Weights of a small mixture-of-experts language model, trained from scratch on English Wikipedia: 8 layers.
Below are experts of layer 4 (counted from 0) of a mixture-of-experts language model. Rows are named router (the router's row for the expert), down (a neuron's output weights, with its number) and show model dimensions 64-95. Each number is 500 + 25 x the weight over its row's rms, rounded and kept within 0 to 999. Numbers have three digits each.
After each expert's rows: "raises" lists some tokens whose logits its average output raises strongly, later layers aside. This comes from a sample of Wikipedia text that the model never trained on.

# expert 121
router:487512536477521504487491486545537488519461486500487474503516494451531477519478529443528501509524
down0:476464512510505454521495485533536467528476549515519500508494497518529473472486493516506476549482
down1:513482516481506486491492500520485463484463510527500470521499486461530497473524514508489509456485
down2:526484483560494499510511500534514494508504504492486505479528450516544489437545481531475544464525
raises: " a", " an", " the", " free", " first", " open"

# expert 39
router:526461512487520449495483487475487485530489460489518495504470489507533490519498539536539488468495
down0:460489485458501504492504538508553480461509511450483507530508522480520535526494497441494495454458
down1:475542482517486521489477504491501495490512516482518518539500481500508491511531497529462516505506
down2:499526511453559480501468513483545538498497510527494480498514544527471512503484544439484513508448
raises: "6", "8", "1", "se"

# expert 96
router:478484494482516482510504491550505478514491489532484485504472494510560494454497515533497507532544
down0:521518465467516522518482494520524495477498494493465525470522495496497528474520532537514572463537
down1:511487516511509523488523501508495509513552493482492532464492515484549481489534542486475509495497
down2:503474491441509532515536486506465515490479478522509530439470535508503498509495542465497481451479
raises: "-", ").\n\n", ").", "—", ")", "\".\n\n"

# expert 4
router:480485515476488461474442477531542527495480491531515446522510509500518490479482495469476528505483
down0:526525486486495516477513512464509499540483511523508475506516531503450516535502471492536474527479
down1:487523531524470534476465483505499522543476521482502515523555504504501504502504490546526482492512
down2:509534484484458489494489496487507498500542517546449513519515546462454460511470526489495500506448
raises: " ", " —", " beginning"

# expert 49
router:488505481482522466487515541558472476486491459523528472513492498468546525496493478525497482518526
down0:490509523481463493475485505529505535552485488525505523506534498531485548523469497519519495519443
down1:536493491500469508503493511511571509482506533517505499529512505495494471471499485436482496452443
down2:476527508533490487502512502569484536500486532438497475517521533499505484491494519491505476525478
raises: " he", " to", " there"

# expert 66
router:470459529487503461478482491479512505466498472497461467497483505534517520497483498486504495545467
down0:477519477483539478478488495505508493471503498507467479534474502483528526493482516477494484494474
down1:514499504490509563479495498486506470544525508486481497510489508514491523477489489452533488528483
down2:446512493522502528571537473472528507468556500516520507504483511503505494509512462528543481513467
raises: "N", "==", "Sc", "The", "===", "L"

# expert 21
router:492477520468503500479471493507523491473500474569541456499473486527536493507512529482515514517476
down0:458491481473526520480505497531507499548513539525474481547534464478500502491474486490513490549541
down1:508498513504465477549444491508518498500499513505504521493432513489494525524480513490518516469483
down2:498568472509478551480483478465521503550521471477515529494492502489470485505459518488483493517539
raises: " since", " on", " head", " based"

# expert 42
router:513487466478523484485475483500522500479472470489519496522505497521535507515515494522498497504520
down0:479519508479481487479519494506519481439533480497541507488496525481505493515530497487475535517461
down1:507495522516483482495496469522449518469507490507466499538517538529529499478456464522481465527512
down2:548505519508508479466528497518520443464515501505499520523530474441524522508503488543480512498517
raises: "26", "25", "24", "23", "22", "21"

# expert 61
router:519494483476538467479458521502514508502508453484503490465491516500517462524524511504472500498498
down0:496448516514494504484515489473500501489457513461502504460476524523455480507504496492458485506494
down1:492456505463470415541500499478484514503535479536488497497479454536521526525528545539517506507514
down2:515441483504485490476488496537444518503515472463554465475482543502525491496515491505460444537468
raises: "-class", " and", " scale", "'s", " in"

# expert 8
router:473503472508513509476473509513516488501468504491490491523476506505474467491503507512503486514483
down0:475554457472539523533553497481560520474545490532506538477475496509478474475481510463500492503507
down1:471498466493552478547512525513487527526495498514492504472493493533498518499520485481485497483496
down2:524518497459491489504482533498477503536497473443471510475550487466524525518502518554511521486494
raises: " the", " a", " an", " all", " most", " its"

# expert 0
router:505516486457499479432486467502499483521484486507506481548505501476509483466502510521541516526515
down0:495523502539536512492531493509478513527477523506491490498537522513480473507476474519477514521543
down1:514500494490465490500528473501476509509504515522523500483506563483479472463499480558523536420537
down2:460504507502503473517475473515488498460480509498508510470486466484508495456544487462559532493495
raises: " composed", " Pld", " dedicated"

# expert 3
router:446516493477544507503487460509498478512476448509472502490517493501548513460484491501492498501526
down0:483452523499494473545485519567463476524509525496510513516503520500503472473502494467507507508452
down1:485527467474520513502531504491500473513527474475482562533513496487515489478490481494508515502503
down2:579501514490463491466514466471458548459512500482504457543473483504492501528513548521506556472503
raises: " Publication", " itself", " indicate"

# expert 69
router:499507507490483491504445498510488458529481472493533496526477515498512494437440513512500451509481
down0:495488484514518521541449517547456529490479474495507491484519467524510526496520511536524504492453
down1:472519492483510477550512500544464514516492480507507497518481513496536469505534520509496462485508
down2:541507494545496513490528533491503491480514534525508489494478507452509496527536511495497509508545
raises: " serving", " since", " for", " except", " starring"

# expert 117
router:473493513473511490456458490535507493524470461508525471510508513500539459474503526510519520454510
down0:505503498499500494500493502507492504504505484498502502490488491515509501502502504500500497499495
down1:478501465503482464498455512492516525484539448486506480497516563496474508492525521502447495445481
down2:506510486514540456525480497551486464512498500518532512473515507466504517523502467525515539496485
raises: " ", "-", "=", " |", " the", ","

# expert 103
router:521497511473503461475516521541491485493472462492515439504474500465560513441511503487493496484541
down0:456510495474521508518503523523480550525446511546487533506522487477557484522486493548549506554482
down1:497515503492481506545464526510484484494500504545514491481473487543489517510524477525502483501470
down2:514493463543484506513490501544495480507503500477503464505491458471482490519506491481533457560451
raises: ",", " and", " of", " from"

# expert 41
router:509474546484491498512483481510475491477483483513511472530473458532505504498498486497525501530516
down0:499505505498500495529513482517522483474510524500525535488458499489512512493536478494512508521434
down1:481494473494506520470523493498499451515503485485521517472492454475501547519470528486464470482485
down2:506493491480539469506508536481537522485458507532454505480481502520557541477523519527484525465505
raises: "://", " Density", " Rating", " role"

# expert 56
router:501485520478505504472515498497520482475462503465478462512504470551575492483474517547517516475458
down0:478465514463493485532548512508505486477479474475481511450509505519523483539464490494507511513467
down1:491486453514529527492526470523509496497520477501522478506472446570498495484498566551484491521463
down2:526524536462517542506516470506512515494520529535474507528488500494510541482494517521486517502565
raises: "ect", "emb", "-shaped", "ior", "ature", "ial"

# expert 22
router:483498506453532467485478506534526460475487537533507513504444520525507496520472493501499486492515
down0:516453518478533491500500472502479547509473487478486509501503503466517523505508472538476484490492
down1:479524532518504505483506493509482506508515496495455503493501536496497524532497503501455513533510
down2:504487522487531522519465529517492494469521496551495489529503481478509488496459510519479543489448
raises: " a", " their", " an", " the", " his", " its"

# expert 15
router:523457505437525498453487450487499499492476469470544518516458501513532517476484488521469525481483
down0:504478474496485498527512522510511477511510531459516511495506490480503529497498524499535517468522
down1:510498527512475538498435487477513511490510509466510563519494521524524535459521495484468496494530
down2:521524516536479522509505519510537458457499503486479480508520474495515487501507458519543483523504
raises: ",", " and", " by", " among", ".", " for"

# expert 88
router:484497507486482507536482494496504544491497453477485462512487513516491521486482512516484481522515
down0:496505459509511495523500496509556482480531544539481502487507498513425485513472547501505496504482
down1:465507488463489529496533491443463496510530490523499521521504514513514530517507519456543498497533
down2:520514484476536509496517443507497518513512491514498475483505453514481502513496486540518465488511
raises: " a", " the", " his", " an", " most", " their"

# expert 81
router:503517533501520497483499463534504519474486487494468491505494493487531472448476478476478506521480
down0:464513463542521468546519468472493487506513517508525486479495479512509506509542470451530530516480
down1:512520446509480512528507459531487491520511521484495467477522506441486487519496496508533539549465
down2:514507479492509475503476489501469526526479453504499477473510540514546492496543508486479562464478
raises: " elevation", " further", " of"

# expert 35
router:463498490495497473443503451493541446477479490469536493508476516509493487467479494528520468503508
down0:469537475457460495505515515464479525543525460469497507522556531487522511516531524539492509475491
down1:506486448489515528497537520484549482476519501542468526482522523521470501488472509468473519524495
down2:497472472500504508533521513504477482503526525497502487511495499487482463478423507506498443563512
raises: " it", " the", " all", " some", " these"

# expert 108
router:470491495493504519470485534523516497475481457520479495491484461508572500481497496483493505506501
down0:533524504475479459554473452528500473488478522506501470475449461501499521495503510457523495479457
down1:503501495480490495508555527511514452490491472502491486545491471501520493457473517485474468551453
down2:504475504514510472511521483497446540502524521493529502498514525529496491506486498512494472534457
raises: "===", "====", "The", "All", "In", "=="

# expert 111
router:487485494461522500490495497499515516497499442504505489509515512497560499444473500487488491506516
down0:527530489502524502535499513499543508490507466523484481516483473521497486494487496501525517454474
down1:495473552505538513540511556497489524444515498491521485542488487486480540519498478548479511518475
down2:481470508507496493493539544488485520507475488560483494506468509492473434513522554492483516444478
raises: " the", ",", " As", " one", " \""

# expert 102
router:490498522472506448454484508486513497494481482483530466520471486477551486483489500559509485496492
down0:479493484487473483479515458529499486506465515507501472489495472485517508508492511500490522500532
down1:478478495491505509534509516483477483471519532500478521521489482512478534486514497468461521526455
down2:503487491526502490518506549558509484524519482498495481507533525536454512531524519481503532501506
raises: "hot", "wick", "ald", "hu", "urn"

# expert 115
router:513498481467482479500495484487534526463461479488496474512455523491520501454486500493491525502518
down0:517541476474529527481555525538507464481529526443485502480499495493529496501538517483522523491505
down1:512563533534476500496509544502476494489528470523525486472471480502469521525501477451475496505481
down2:488508486503558504503518497514506441485511574544495529516493465536502479507476486471486489475488
raises: ",", ".\n\n", ".\"\n\n", " by", "\".\n\n", ".\""

# expert 24
router:486524514473475538447474495535518471518438462514458481511459544483515466461474500516498460508504
down0:516522505513520429533522488499479512436499519500492490546449500508491491500510467495531507470496
down1:489560476502469499491460520509514475506521513489531521494468506487483493516470460496484486525504
down2:470505471498535480495505461487522494442561511555503512523481474558463503534451477446486500519512
raises: " as", " in", " alongside", " on", " at", " through"

# expert 10
router:471480489521466487488541468489500454477491495478474478486489486557524470477466497508512514525502
down0:502508466466498478485501473504515486502500513490519484571465463458530491468474509466509519511529
down1:508532487499547496549505490529484496507482501509464510533476474496492569529537515519478496564503
down2:470488521460484482495528502503501482450525510534461495485507477470528492490497540517490512478514
raises: ",", " ", " about", " of", " for", " |"

# expert 50
router:471496496461500477487482489526498493498469488490473460508472524515491489533455502491518496507479
down0:489511500486519496489495529509491495521527488522511550486487497433504503497479479561471530511551
down1:493475520503499475457545472521516503522443478529527510541508528435538525480496513495466470532539
down2:470530480459503460447506505467506493508487499486487441522483516508485538479474521477513488510501
raises: "\n", "No", "The", "V", "N", "French"

# expert 53
router:496456515515511515515436499530505490490442490521496473535482457523533490519519512470517517495471
down0:450522518545514478485461471484504494482503505465519479463438539494505510522531499462477490505498
down1:549528519472468499499536525476476471504517492461543534590463521475475457559447490495515495506477
down2:477467482475503485481498523479472434475529489467482527512455494508486540526517506512519500476485
raises: " –", "aining", " which", " recorded"

# expert 58
router:438494510490508519464480513524493498505488493553491492516470479500513499488491506518502525488510
down0:497501482505443498541542484516469546458489493478522467484465510489503536520480493491523495471468
down1:451534555539496475503492494491480514496512501519539493510489460518527511465475453500498493505508
down2:475490534522506459543519487540507473508480476497477458476543509488494528481535545507513489552492
raises: " Turnout", "ost", "-", " Source"

# expert 47
router:455491524452477471472480500567511496517431470536500432525491483499547497484488509475476538508536
down0:449507473505469466520490529505483474471546543541514493497514534453475505515494533465515503494471
down1:518504490541475501515482509508495494480516512524513530470473530535468525525506484501478514471460
down2:506500516516490489500495484482532496457517484507515508496484492541496493500488471447512481499489
raises: " /", "/s", " ", "65", "/h", " ["

# expert 119
router:502504549482473485501490529504533514486476481506497460494497477528556464466486476497512516490545
down0:513481489480522515447474527527504491529519549521489519514515498493501501522488536493519525511474
down1:508488477517546496515505519543502465524484541495484500532484499506500518482540445492517523479492
down2:529475499547470524537470526494513484467477485493505459477489471489465504566522505522520548523484
raises: " —", "”", " Other", " Career"

# expert 105
router:505504467509511506484465524530500509511501491508499467485470485513517529525493517496527492504500
down0:510485507480513486526518531458510527507484478482524513530535498490504549511524520511507528524533
down1:511489500510528522521545507503467494493445486506471487563501466466512541476527473526500542550555
down2:515511482488494494496508488520488487480469521506493475425478470531440509508465522521482489504522
raises: " one", " ", " later", " published", " time", " a"